{"router_score": "softmax", "routed_scale": 7.16, "balance_loss": 0.00207, "balance_bias": false, "vocab_size": 37751, "norm_place": "pre", "rope_theta": 10000.0, "rope_fraction": 1.0, "attn_scale": 0.102, "optimizer": "muon_variant", "learning_rate": 0.00558}
Below are experts of layer 2 (counted from 0) of a mixture-of-experts language model. Rows are named gate (a neuron's input weights, with its number), up (a neuron's input weights, with its number) and show model dimensions 192-383. Each number is 200 + 30 x the weight over its row's rms, rounded and kept within 0 to 999.
Before each expert's rows: a language model's description of what the expert responds to. This comes from a sample of Wikipedia text that the model never trained on.

# expert 3
It responds to: Syllables after P/D. Word pieces following P, D or p, chiefly age/ages, ay, own, as in Page, Postage, Payload, Powderhorn.
gate0,149,205,235,201,175,205,260,189,204,192,157,203,227,189,162,171,131,159,161,176,202,232,239,208,224,168,193,173,167,198,208,188,171,221,179,161,211,241,235,205,171,241,223,205,200,184,226,196,182,251,227,181,167,209,155,159,169,216,212,240,211,156,224,159,185,177,226,188,241,163,172,211,192,201,198,241,157,240,181,208,181,183,197,132,184,173,189,159,227,199,205,188,213,205,241,128,240,235,177,258,237,237,217,197,156,186,188,187,221,169,230,190,180,179,223,174,215,229,165,204,223,188,240,195,203,209,176,206,221,180,170,204,189,172,217,203,205,208,210,217,216,146,232,230,268,185,223,205,183,206,198,184,205,192,205,173,245,191,149,217,190,180,189,193,183,231,196,181,241,241,173,186,228,236,202,212,219,197,161,214,168,133,207,270,152,191,214,200,222,190,216,251
up0,145,166,197,197,153,185,241,226,148,240,229,189,255,197,229,222,236,243,232,172,173,192,236,241,171,169,179,237,202,214,229,236,286,237,214,158,192,210,188,243,186,236,202,191,185,224,216,199,202,195,221,201,254,196,144,195,227,176,180,146,247,187,207,176,221,160,189,190,143,218,245,205,170,237,193,131,232,193,197,238,181,213,216,232,252,229,228,211,251,268,199,220,171,178,153,143,209,244,192,169,215,150,222,200,142,184,232,175,208,146,236,178,179,261,255,201,223,157,131,231,221,219,199,230,196,215,221,205,207,246,240,155,223,254,253,213,200,223,184,220,278,243,176,235,220,210,207,170,186,205,204,231,157,195,167,184,204,242,221,204,214,175,224,230,188,201,193,156,223,239,252,177,167,188,228,180,237,194,222,194,187,235,114,240,174,227,188,228,189,159,185,197

# expert 21
It responds to: Second letter after capital. Piece right after a single capital letter starting a name or word, such as S-h-akhter, S-ach-a, K-y-omei.
gate0,211,209,258,182,195,256,196,204,220,173,234,251,208,237,236,264,230,251,186,200,220,223,204,199,178,235,144,199,169,192,205,219,183,181,137,208,208,179,198,215,216,234,238,210,236,222,248,171,239,161,223,205,197,166,183,165,223,195,199,194,224,204,189,244,233,151,194,156,273,209,162,210,205,189,164,210,155,127,236,213,114,260,181,226,198,226,231,233,203,159,159,171,179,185,173,203,185,193,214,164,265,217,186,236,214,208,203,203,194,204,233,164,158,179,209,189,200,173,198,179,181,184,216,190,203,169,204,195,190,174,191,195,224,167,195,222,170,220,207,219,282,177,239,164,159,245,165,214,243,188,174,185,198,178,235,218,226,178,246,164,225,217,198,213,239,197,230,185,246,222,175,205,160,183,149,218,282,215,185,190,183,178,233,251,213,222,169,222,187,164,185,168
up0,228,165,223,202,147,196,239,151,181,136,158,238,196,186,162,201,164,217,151,191,172,214,230,175,206,176,184,210,180,239,204,204,219,200,149,183,202,240,187,221,208,221,208,191,285,225,193,244,204,218,198,192,203,206,170,190,207,183,204,192,205,182,213,213,156,204,140,155,202,197,209,237,124,181,162,176,199,201,175,261,153,182,171,215,245,156,265,124,261,219,241,248,198,154,189,167,214,202,157,186,91,235,210,202,189,171,147,183,182,206,186,205,167,188,212,184,175,196,228,211,186,154,216,198,161,110,180,244,177,217,207,219,205,214,188,224,162,195,203,191,168,175,187,162,209,217,204,183,207,218,204,151,222,191,230,205,211,189,156,227,245,138,205,178,216,163,193,226,170,181,193,160,242,166,207,228,179,175,192,195,194,198,194,215,181,171,223,157,200,174,177,245

# expert 0
It responds to: Short mid-word fragments. Short letter pieces inside words and names, often after Z, R or T, such as z-on-ed, Z-in-on, ob-es-ity.
gate0,229,164,176,226,171,186,208,249,193,196,208,207,180,206,250,177,214,140,178,170,168,161,188,179,163,139,188,176,193,128,173,255,204,205,185,180,225,236,197,175,233,178,214,165,198,236,182,226,163,189,199,219,194,170,229,216,215,195,188,144,233,140,166,166,188,218,187,140,229,155,184,203,189,184,192,216,196,265,242,202,136,170,186,192,221,186,241,217,214,212,207,208,202,187,213,188,189,145,186,213,193,232,225,198,158,170,202,178,236,220,237,203,196,212,199,219,156,242,212,159,172,217,269,136,171,139,187,197,216,208,173,157,150,217,245,175,243,201,171,171,188,277,228,201,212,230,183,192,202,217,252,144,253,193,164,160,172,238,190,241,188,256,192,199,216,205,229,198,147,192,240,222,246,188,192,192,148,224,212,168,246,186,212,262,155,203,228,189,201,200,214,210
up0,191,223,241,207,197,209,199,194,264,206,216,215,173,234,175,199,178,185,224,223,217,208,167,205,169,195,202,185,204,188,187,190,193,169,195,159,247,171,190,134,171,135,188,216,135,253,183,161,199,236,209,170,228,191,171,220,207,224,226,220,243,185,155,151,260,244,182,209,168,125,227,233,154,208,186,224,234,202,227,288,210,209,228,249,235,255,233,201,162,205,179,205,158,181,195,218,211,209,162,191,227,154,187,163,209,239,216,187,208,170,164,223,213,156,178,208,226,246,153,199,200,163,222,168,220,234,198,171,161,229,210,197,166,200,206,273,226,193,239,190,187,176,216,178,231,178,224,195,213,209,211,181,189,231,224,225,250,159,205,172,192,211,214,210,251,152,214,233,183,227,199,158,188,182,242,200,127,210,187,224,229,211,198,207,242,251,163,199,168,192,180,221

# expert 23
It responds to: Sentence openers, closing quotes. Closing quotation marks and parentheses at sentence ends, and sentence-initial words like The, This, It, In after full stops or paragraph breaks.
gate0,174,187,214,161,204,238,259,151,227,202,219,196,226,176,213,164,228,280,182,189,256,186,211,247,228,167,189,226,153,221,240,218,235,221,199,140,200,168,201,197,232,240,205,272,185,244,206,203,235,231,199,179,170,159,198,208,169,202,183,214,177,207,186,177,158,229,199,218,221,190,236,147,146,164,195,203,172,222,187,230,209,231,223,156,231,207,202,220,223,216,174,246,210,180,222,197,244,183,200,179,177,218,169,208,211,188,281,176,190,239,157,202,217,190,204,217,244,118,213,168,148,231,237,179,236,222,174,226,186,154,142,199,224,187,239,186,230,144,177,210,235,201,210,227,223,208,208,198,204,210,240,189,202,169,176,179,167,187,272,222,231,215,210,206,246,199,173,146,204,197,255,191,109,147,171,209,203,220,202,198,252,194,199,177,200,203,230,201,187,175,233,216
up0,213,129,218,197,207,200,221,234,194,232,196,244,189,210,174,235,196,228,212,209,244,205,205,188,231,257,242,155,160,191,205,165,232,184,206,168,185,144,200,224,194,196,205,184,172,134,209,184,238,257,153,223,209,129,259,177,225,181,211,216,169,232,145,224,183,200,215,181,189,154,163,192,221,208,244,177,229,187,148,198,252,157,275,216,190,262,221,203,158,200,245,184,221,172,207,165,255,190,166,188,220,198,219,218,227,209,175,217,210,173,201,206,208,143,197,248,254,209,260,191,196,190,235,206,235,201,197,190,203,203,149,226,194,220,216,141,191,209,174,190,142,197,222,116,229,217,150,185,226,201,187,206,269,186,175,181,223,171,201,198,172,227,190,203,165,182,228,178,213,252,218,208,247,211,192,181,208,158,171,189,196,209,245,215,238,218,194,158,152,160,228,199

# expert 25
It responds to: CJK bytes and separators. Byte pieces of Chinese and Japanese characters inside Japanese titles, plus pipe, semicolon and parenthesis separators in lists and tables.
gate0,230,185,200,203,200,179,193,201,125,204,228,206,209,211,197,160,218,166,189,170,188,170,209,207,234,194,150,240,213,180,195,194,179,235,171,242,228,185,219,234,223,175,208,130,154,196,183,154,168,211,147,170,193,236,231,189,182,238,221,191,221,219,188,251,136,228,253,205,210,193,175,214,142,144,200,195,162,152,192,252,198,175,177,169,280,222,168,204,190,199,221,223,160,149,201,161,211,168,153,194,177,255,145,168,206,207,123,163,155,230,215,162,209,173,181,229,172,232,226,235,195,241,220,197,226,171,221,224,220,187,200,249,224,186,193,179,236,243,193,222,229,220,241,259,200,193,222,221,167,187,231,184,198,288,144,199,198,238,246,189,185,194,176,200,206,170,198,219,213,227,228,183,185,201,190,187,204,220,210,166,108,214,132,192,169,213,183,228,177,151,152,216
up0,237,200,202,207,192,192,266,215,195,144,230,203,228,209,251,194,240,179,204,240,201,232,175,175,194,126,232,177,164,237,197,171,209,241,162,210,211,172,194,176,178,191,162,201,202,198,227,211,191,193,158,173,175,163,203,149,214,210,175,189,208,177,203,254,238,176,177,203,218,102,190,215,220,120,182,257,196,157,231,202,210,181,220,209,211,174,196,196,173,169,212,136,194,260,189,199,206,222,283,197,219,225,172,189,189,177,204,205,205,233,188,223,182,174,172,185,203,224,207,193,225,193,180,197,243,201,152,196,154,270,197,209,195,217,275,201,192,173,190,205,190,144,236,151,190,201,252,168,179,226,160,178,235,200,212,242,208,208,180,196,167,236,189,176,222,164,195,208,175,178,181,183,215,161,198,224,210,176,151,220,203,182,175,237,198,187,223,209,234,207,207,207

# expert 11
It responds to: Second word fragments. Short letter chunks right after a capital initial inside names or words, such as or in G-or-gui, ic, ec, our, y.
gate0,167,204,242,220,196,229,222,220,192,207,100,249,158,216,153,188,193,164,169,261,249,188,212,203,212,195,213,165,199,168,181,183,239,215,176,249,186,224,213,145,201,181,201,166,234,182,226,158,261,203,240,177,219,203,279,239,207,182,182,220,261,199,124,236,199,263,237,188,165,231,175,225,140,150,213,216,179,184,201,171,219,205,185,259,189,189,151,206,207,183,186,193,182,168,193,192,176,234,220,216,191,213,213,199,193,208,208,213,203,208,175,253,190,246,243,193,196,250,187,199,209,210,187,220,195,233,230,171,207,226,159,197,159,220,185,190,220,214,206,226,181,206,184,226,246,166,203,193,217,258,164,195,219,175,244,255,226,235,261,195,155,241,167,224,260,220,244,228,250,224,160,157,200,150,261,216,147,185,167,219,220,186,202,200,189,202,236,212,172,155,166,215
up0,206,179,236,184,194,260,166,211,207,253,177,190,205,182,206,231,157,158,183,150,201,226,207,191,209,192,168,200,212,192,221,189,238,181,239,207,194,250,190,269,189,193,187,238,184,202,203,162,236,186,191,251,217,178,215,244,173,172,179,172,172,226,288,210,173,196,168,208,169,266,187,168,200,192,216,210,189,235,179,143,216,213,201,202,172,217,154,225,200,238,213,214,255,178,214,178,178,260,166,219,195,154,228,197,200,180,216,184,171,225,180,204,199,175,210,191,184,153,192,246,234,212,196,220,221,184,197,179,163,216,245,217,201,179,199,191,210,193,182,246,192,167,260,213,238,219,198,221,179,187,181,182,256,222,205,233,217,225,229,224,145,243,217,213,220,266,211,223,178,174,187,148,185,204,276,166,229,141,230,162,249,182,213,148,133,203,164,184,189,193,209,237

# expert 24
It responds to: Topic nouns and headings. Heading = signs in article titles and formulas, plus general nouns and verbs like system, market, technology, is, was.
gate0,213,229,198,282,202,210,216,218,221,208,184,177,203,158,152,163,265,202,221,206,257,143,146,157,138,236,168,227,212,215,239,202,239,163,224,258,226,167,172,168,212,194,167,206,182,205,162,231,204,179,175,187,203,199,180,216,234,230,197,193,176,228,231,173,174,235,169,266,197,241,223,213,212,210,169,180,186,214,208,211,216,214,183,182,197,222,227,246,248,227,193,217,184,202,224,175,229,205,174,220,195,217,141,220,209,151,150,223,225,199,192,236,188,212,219,225,254,186,199,178,205,204,214,178,203,240,146,178,165,174,227,280,226,194,188,190,180,217,244,170,170,181,176,181,214,187,204,208,215,239,218,166,222,201,158,178,201,228,195,208,174,178,264,225,216,214,223,159,206,199,243,146,199,221,183,187,223,240,193,162,243,137,202,236,185,213,176,213,207,173,227,217
up0,207,161,253,174,192,201,172,135,212,177,179,238,216,179,222,240,171,215,264,241,174,222,202,203,182,139,214,214,170,183,161,210,194,217,192,198,164,143,240,200,156,229,207,178,215,187,234,198,143,188,189,189,191,211,259,180,210,199,178,170,218,208,197,215,225,160,225,159,220,203,193,152,140,190,171,212,208,199,209,166,121,219,207,201,185,187,180,167,215,261,214,199,213,195,223,171,150,254,168,220,228,201,192,256,186,153,222,219,182,175,138,160,206,140,189,189,217,169,160,227,193,175,203,254,216,197,244,164,200,237,193,180,214,147,159,220,187,225,181,205,217,181,216,248,194,244,290,197,204,226,168,192,147,191,123,164,230,211,150,243,222,244,188,189,122,213,159,167,211,230,229,201,205,239,213,185,162,269,182,217,232,199,234,220,243,239,179,215,170,200,240,224

# expert 17
It responds to: Word endings, taxonomy text. Last pieces of nouns in species and everyday text, like spas-ms, rav-ens, sn-akes, plus line breaks and table pipes.
gate0,200,181,205,240,211,276,243,204,192,145,204,208,150,207,226,203,235,179,178,208,169,187,192,224,242,214,191,224,197,200,176,200,225,200,211,205,205,200,194,203,231,249,163,184,223,232,188,173,206,190,199,186,182,177,187,197,236,207,219,243,186,196,143,250,212,227,227,220,223,154,212,222,195,207,232,154,159,244,228,193,221,179,199,207,242,220,166,194,199,176,153,199,220,176,223,137,283,194,202,204,238,209,171,242,211,186,197,177,183,174,245,171,223,256,256,239,204,245,194,190,186,169,191,197,230,162,247,196,229,212,169,222,280,205,235,175,192,153,210,206,202,163,164,200,216,226,206,230,289,202,239,196,234,242,181,220,215,219,183,243,187,225,164,210,197,183,187,189,249,236,225,158,202,234,189,211,174,174,218,174,240,188,169,186,195,205,224,187,193,203,198,177
up0,210,136,178,140,173,190,238,194,121,222,202,190,206,154,179,172,269,179,172,176,153,176,214,191,263,232,181,182,204,239,169,187,171,153,179,213,160,193,192,163,215,182,223,178,196,191,261,219,207,190,157,252,219,254,246,193,180,204,145,195,201,173,141,248,237,191,198,258,199,221,187,205,111,185,192,208,235,207,212,189,185,255,165,179,219,221,187,202,160,208,172,194,183,181,219,243,180,209,201,175,190,237,172,195,217,226,174,169,220,155,175,151,159,187,189,209,187,161,166,210,158,159,191,205,246,194,198,210,212,229,212,188,208,240,249,166,196,198,214,183,182,225,165,175,164,238,253,161,202,189,179,210,200,235,217,175,176,227,148,166,199,180,212,206,245,207,206,199,267,218,170,214,222,161,286,182,193,193,239,230,211,143,192,237,199,181,173,199,173,137,194,209

# expert 27
It responds to: Table separators and digit runs. Table pipes, line breaks, commas, dashes and digit groups in long numbers, coordinates, scores and ISBNs, such as 4,049 or 0–4.
gate0,206,248,252,146,168,136,244,231,232,188,181,213,146,216,172,220,255,217,252,231,232,171,200,177,163,199,191,186,207,168,206,173,159,185,256,185,196,148,190,158,204,138,227,166,192,191,182,226,212,235,224,217,213,266,227,189,222,152,162,180,207,242,193,230,211,152,194,231,173,174,214,261,208,147,221,173,203,203,193,162,237,181,214,190,169,199,219,213,242,218,206,151,244,248,185,225,221,206,215,231,182,175,178,192,248,220,214,192,197,203,200,191,177,209,209,183,179,217,217,145,175,205,188,211,201,248,179,141,167,225,169,237,206,186,161,196,151,206,248,185,238,211,185,178,187,260,130,266,190,168,213,187,171,180,179,196,186,159,173,139,206,254,229,263,219,200,154,283,218,212,212,209,206,195,204,172,190,200,208,251,228,225,150,185,217,174,186,156,235,243,175,182
up0,191,190,198,198,163,204,220,207,206,194,213,196,169,199,124,225,245,228,225,158,169,199,231,137,183,162,254,141,140,276,216,200,163,184,168,267,190,175,171,202,153,164,228,149,159,197,232,208,227,184,214,220,231,198,202,154,165,202,172,193,179,143,187,193,202,197,235,191,244,186,209,172,188,193,151,169,276,195,195,163,179,176,202,207,163,214,176,129,242,165,172,206,188,222,171,231,220,193,261,155,247,238,174,184,171,215,263,173,211,159,213,172,199,197,231,228,193,275,137,190,194,189,175,195,216,229,200,157,242,197,176,250,184,200,241,189,206,173,215,174,178,173,221,200,172,211,208,157,187,197,161,223,226,210,184,210,233,173,216,212,183,166,175,216,238,180,183,220,207,169,172,192,233,175,209,246,190,216,237,208,248,204,240,208,204,242,193,246,181,272,160,208

# expert 9
It responds to: Name beginnings. First name or first piece of a personal or place name, often in tables or lists, such as John, Peter, Dr-ishyam, Kr-avitz.
gate0,184,120,209,192,214,242,204,213,178,176,150,162,179,175,237,268,175,197,280,264,258,235,197,232,158,206,234,239,221,203,160,185,181,197,209,180,233,211,213,203,242,175,209,216,200,211,248,161,239,212,199,232,126,186,186,205,291,210,272,178,198,200,229,199,178,242,231,232,244,224,225,226,137,218,160,223,186,198,193,150,181,162,228,220,181,203,197,241,179,184,211,227,230,220,201,229,207,216,227,169,185,232,213,152,230,157,215,180,187,205,201,163,190,191,175,181,262,191,151,203,204,196,175,218,207,222,171,235,227,201,257,238,238,210,184,174,205,141,231,223,228,153,212,204,190,196,149,221,180,208,157,210,206,195,162,174,237,216,202,160,222,124,162,193,260,154,177,214,191,151,221,190,183,206,188,183,162,215,155,187,250,191,188,165,228,235,193,181,200,202,199,182
up0,164,181,192,238,194,146,298,166,206,212,217,261,228,243,197,207,225,240,164,213,206,223,220,191,261,186,196,187,198,175,142,185,207,211,166,218,158,188,197,212,115,218,165,174,216,194,242,212,175,198,195,190,223,208,184,212,219,227,211,242,197,207,189,251,197,186,257,213,173,168,172,234,178,205,216,214,155,154,195,193,187,187,167,174,177,207,180,164,197,244,169,179,191,248,207,193,220,200,209,239,209,190,250,233,161,207,223,200,210,187,216,169,196,217,146,199,241,211,133,122,185,177,227,204,213,216,134,212,223,231,208,164,173,184,225,214,214,250,166,228,208,161,149,161,208,173,188,206,245,209,234,193,195,220,213,249,194,177,184,147,234,199,194,237,179,144,243,218,213,223,199,226,221,202,290,205,218,226,185,245,200,149,173,248,254,176,211,209,180,206,136,185

# expert 15
It responds to: Suffixes and nationality endings. Word-ending pieces like ol, al, ation, ian, ese in place, people and language names, such as Anat-ol-ia, Hanover-ian, Gilbert-ese.
gate0,168,226,239,154,177,169,167,214,213,151,191,154,176,170,220,182,208,171,142,166,187,121,233,199,209,194,232,210,200,226,207,257,209,269,225,220,186,136,211,181,149,199,186,171,217,210,183,185,200,201,225,212,196,224,203,210,227,201,180,165,186,160,255,220,252,176,120,228,208,204,218,221,187,151,215,178,191,268,154,178,157,228,165,205,187,200,168,172,156,213,210,192,204,267,155,229,214,212,246,182,208,149,160,183,165,229,254,251,182,278,161,206,188,172,178,185,164,235,208,213,173,212,188,207,193,215,189,209,208,201,203,177,167,176,102,218,195,202,178,241,173,163,201,226,196,156,247,168,199,200,196,191,187,165,237,231,204,176,187,288,200,232,201,190,165,196,206,166,159,218,224,240,212,210,227,175,242,125,210,217,217,171,237,207,215,213,172,170,151,212,224,196
up0,194,184,172,250,213,197,179,218,213,239,182,244,186,189,186,138,193,226,223,205,181,200,230,171,148,219,193,134,187,200,186,219,211,239,194,185,223,190,238,177,245,211,175,169,210,189,164,167,221,211,184,212,191,158,159,209,223,185,190,214,179,204,214,228,196,155,183,157,194,205,186,208,210,238,213,234,172,243,157,191,251,227,260,213,214,175,156,205,239,156,216,200,210,206,221,157,188,186,198,235,147,161,203,171,162,171,194,180,219,200,156,201,175,201,214,192,190,180,208,125,182,170,223,159,163,147,216,172,209,165,200,196,230,231,166,196,185,219,169,190,238,216,210,235,162,186,211,199,215,225,191,211,194,208,208,132,140,194,166,214,244,193,204,194,243,225,232,154,183,216,184,215,202,201,161,171,222,194,198,182,206,190,236,218,198,203,191,194,265,172,197,164

# expert 20
It responds to: Prepositions and particles. Prepositions and the infinitive to after verbs or nouns, such as on, to, in the, for, as, at, from the.
gate0,245,162,185,170,213,174,211,190,218,224,240,155,167,149,212,181,139,253,198,225,182,163,203,213,205,213,177,194,193,164,218,232,220,286,203,167,202,220,201,138,165,157,251,172,148,223,232,186,197,221,197,214,203,231,250,207,220,144,182,235,207,169,186,200,259,231,165,188,193,236,176,185,170,136,189,179,195,203,203,235,166,216,193,173,165,247,207,176,174,217,218,254,172,231,252,132,237,230,212,219,191,252,141,254,191,191,183,220,248,205,242,207,209,250,159,219,231,204,172,188,170,169,268,206,228,148,231,149,142,161,214,201,190,223,272,246,187,202,202,206,230,224,211,256,140,142,221,204,162,225,221,197,137,181,190,175,195,243,222,184,175,226,215,171,175,209,217,190,202,193,230,182,207,222,241,211,244,144,231,175,170,181,223,172,194,175,214,160,198,208,233,213
up0,218,190,153,187,205,230,227,224,162,198,211,210,171,139,192,205,167,187,193,143,207,200,194,240,183,171,254,146,163,276,200,193,135,251,155,211,216,225,177,218,206,194,221,131,157,156,174,243,179,207,250,177,170,240,158,172,216,150,268,192,172,215,209,200,183,182,202,203,153,226,170,281,181,209,234,179,244,205,188,176,190,208,182,213,189,260,230,211,223,193,200,163,195,145,206,133,186,187,214,195,137,156,174,265,187,210,212,195,240,183,228,197,157,166,231,215,182,183,156,209,190,179,180,204,203,225,193,237,192,217,231,220,205,180,168,192,144,225,178,184,235,224,251,191,192,155,183,194,189,220,217,192,204,208,174,239,208,224,202,214,152,157,183,247,207,185,218,174,197,184,155,244,253,199,226,203,181,212,174,205,158,213,204,281,286,233,182,217,170,240,212,178